From a checkpoint of a small mixture-of-experts model trained on Wikipedia: vocabulary 8192.
Below are experts of layer 7 (counted from 0) of a mixture-of-experts language model. Rows are named router (the router's row for the expert), gate (a neuron's input weights, with its number), up (a neuron's input weights, with its number) and show model dimensions 0-127. Each number is 500 + 50 x the weight over its row's rms, rounded and kept within 0 to 999. Numbers have three digits each.
Before each expert's rows: "gets" lists some tokens that make up at least twice as much of what it gets as of all text. This comes from a sample of Wikipedia text that the model never trained on. Tokens count by the router's weight.

# expert 61
gets: "t", "ut", "it", "ain", "ing", "ay"
router:535453394521418501456485487537544436496545528524525539488472470542415531476498418496476532537578428445429510556488391609494476515418490455569461535533503547501561510475537528547480506586517432495452452462517569574557493546477408490482538493524450453447530405487388516529455437443543459501526453509524575588494515517537513533484430464431514421536481600629531486463479431590498496450400
gate1:489466507465480522485434470505528496569531588499429496483491500459502559479604457524559473510515397517574394490395502523517498462580410561443519431457494494420523402482583412527485470575504476485457471541520477497523412502501511416397455507456495515404503484534426583521467562446496473423489525581497456573397464503605441549436442506401530478506525519493473426584486452494459533455468
up1:521408529447526516533449415467465443497475494533490443529467612529567526615630465489576533473543418525539562532447460564437451442483548456572518483484494466535402463538557441560541458571469466559468551478463555493473473466471445504483454566487442424470479457514506480530505439443475515521510630490649428552478527498558574515529496523468515536506413437564454474423517496482521592499551

# expert 73
gets: "al", "ent", "t", "d", "tion", "e"
router:548438512435475443444420550589507443567473489564515503545554534523446611490444431495481561514553515580465463603525403585494426488608493583456484473520583495457549543511508477533512570561499466478484395561502532476450492481582426525480552461472514478424524505474438476529489446504526596464534484432572440474575475567498497517579403533472484505554462571616512460452463544502533571487505
gate0:539457510469588531467475488469328466562533475558506460492571554479418501512377487467496490556459485585496527516558492542491514498508442528420501440487463476519460482432450472595455526548568562423541517534513442378521509416553493520545562540451464481626475507461429512461453508536510542489542535417395452450568527544466424511458391514574539479454574446513488514566545498526446531504507
up0:485499525464496502587525554428515575571478508480534527428520480490580552467424550512409484491547539414578513515474425445352548562565493475514444501474539477448545487548535518519556597456511542544609521432499430484486531486480611620508513466435442583453529405487456494454533538446446501527509444469479539487549540518591545534566549532551554445423501481562425468483423505518463557506555

# expert 82
gets: "; ", ": ", "); ", "\n", "and ", ". "
router:496546517507454516503496576503498517484463484564552540466549609566602464485446555561514430578466484509563489619536446537437543557462448563478405412459463574579501544557576551473545470495536569463533531576500538534525481468486543489487513411515451564542538387445516525585477524486519522550403586531442468511468497454500489444445454511423479517441450533601450445464447615543481504554491
gate0:494524498461509524449408511587529435566453463394516454479583622503514481504540527602542453504491529456523448473551472437448550607581555502612554542549527429411556449537510475428576583497563478540444537453428477497447469544453497538571518531497573502578493474592535464490521544487448590498429541527422504554556552523497507474513474503455555476478496488450427438605467471509424507494468
up0:509508500440544457384436499533589460484482442425542484471510569470498502512479497633548425539437567507539436482494503468469529608531546544591518523544522415433594461482547467458478629502544481540436561516529475472461491487438506528536499482461618478577504508537493420422510494510459588500457512520385530513551588535496536502567535533493506494407534497431404483580498492539402492517461

# expert 74
gets: "to ", "in ", "from ", "into ", "with ", "of "
router:499554450474453465551533515471473546431552520434537478512477553511511407448460423512458519441495495419505530570550585490551523554513470575534464511398433614492432566524473475517457455481433464503438557534520406607462487468506484468602529588430515401500481481596580532463619445534427499537498563545524557440500540469516535486546510503575500508548548506420523479479460541483510606401486
gate0:570531530446490460445490434507485539420515496451497412551539558492542554493503503512432494442483514545576455442506546528540404494594463534497513558446590511510472512466447625502594585390411512494479388473436464506454476518549564579584534458584585515493515509538441500547560521492439518520442408601459484477571495515534493495560518446492459542518580417557562562562493483499514547492563
up0:518536583437562483515541462552529505440416487483516487454462487537478574405498539522513524490488528604578510385504464551466431390526496465505432499552546406474520540499531573432584521507433525451471392552503497537506409538475506518606474390542526571475536489403476471441545546543445470515436447525472402471428491479466433473506609520454490509474549438513599502554519438507518526437501

# expert 40
gets: "the ", "The ", "first ", "s ", "its ", "next "
router:470443578471485484442449504476490644512570543537479391506480500521525570476563544542433555511523536377475558489554551464453495504576435562424565480498501483570400431514462433466464446503443598441457537576576513512477531580501582523514502481458468595543429557519568463571484534508439423457521477547464518403493480505581481565496551519525446510498539546436543433465531483515534564534564
gate1:419447522428539477506537548569498584493537421494454528493498495537512529555549449438490586411540576518501512539548459474498555475531579516514486482457591491514587503483453366437446554506433595434575542494566503517515484355486511601603484507469509542502442498511455534455570468513521440466455519469562441501556509441602547475433494511461497490485493516476563633485485565456570531439536
up1:484607529434488476437452504406457519579582568466508458575442513473487444537439497514520549510475455559538400439507516455478486523468462475501440429369534444445443540577503552480521521531398446497430542534478494551526434571505439556439503540491474465612567441403469433458492467506490548548468488434485377511508569525498445543498556555583498468543571552455534459517530540479536520475403

# expert 23
gets: "the ", "The ", "his ", "s ", "their ", "her "
router:479522527486553554414483459459510573530512509509524457467454555399547586452514537560486543502548481445496555483447564488469515612481455455515456576493416596580507529547520422477522373464490550451515550458538492539545438603459415403567391508463511580580523529434507467473455490535468511420527554514473560437502522440456466542547519437475455439526454454407571445479549471449536557508474
gate1:444502598520507525446515468522509581570515554514596495486572498454524486467448411400582537519518444516520503552493539426490492596606545443536380499445521544495550499550424490467491511518527483394490456462364465460560574592561508514520467522500600526501476550461542501497570535511551521496465362419511462451441501458549492452526433477394468506553510583496474507462522493485573493540482
up1:501561557447525572453455448596588557483471504448491494550550445473399457538510401458561546581523449518558547436474505530450574565565419479559374504528446517491486472477549449459521476371546435467519419419427526472519524420493562438497458513467574448559510543486503450486485506497452521547541400534574420412508515513529532442540418508420488506516489477497455517509508527576577474498551

# expert 67
gets: ": ", ")", ") ", "°", "(", "Total"
router:498467515472531472564448537502472471478470549411574534464566546536502395418432531462503485589434498581523398602562516545482525485476516492497544427465490465474436447571538507470575421501540581559415447532543507450454548547480491523510585470460438487434534519461477589494437462459564533524356516550443420440438500450524518500541424584516448494472531455538468507507477466568427528553408
gate0:480423608466530466563500404466529463521390467472593542531520540486476539556497580437572519504492465468456451566518438468647565468455369527546578525486574456516471523519457541525534466460490421495479449452514451540538505498500505516423573436435519453456509471465508438484568497421553493526511526497434572529376484514486575443600498425564556538499446456530468532480516465507472597475489
up0:579533616409495429567413518590459472505453479494488546522485518550507486514563589427530461467529478463469500526578529499523506511549422518630443582382510440577472532539539484533533500485552589460530471473480519509479562489441503496442480536479510427548494531450558497519562648417459527519508507483534450504499528429447493475531510501546589551505547569594427508423539523439611546486475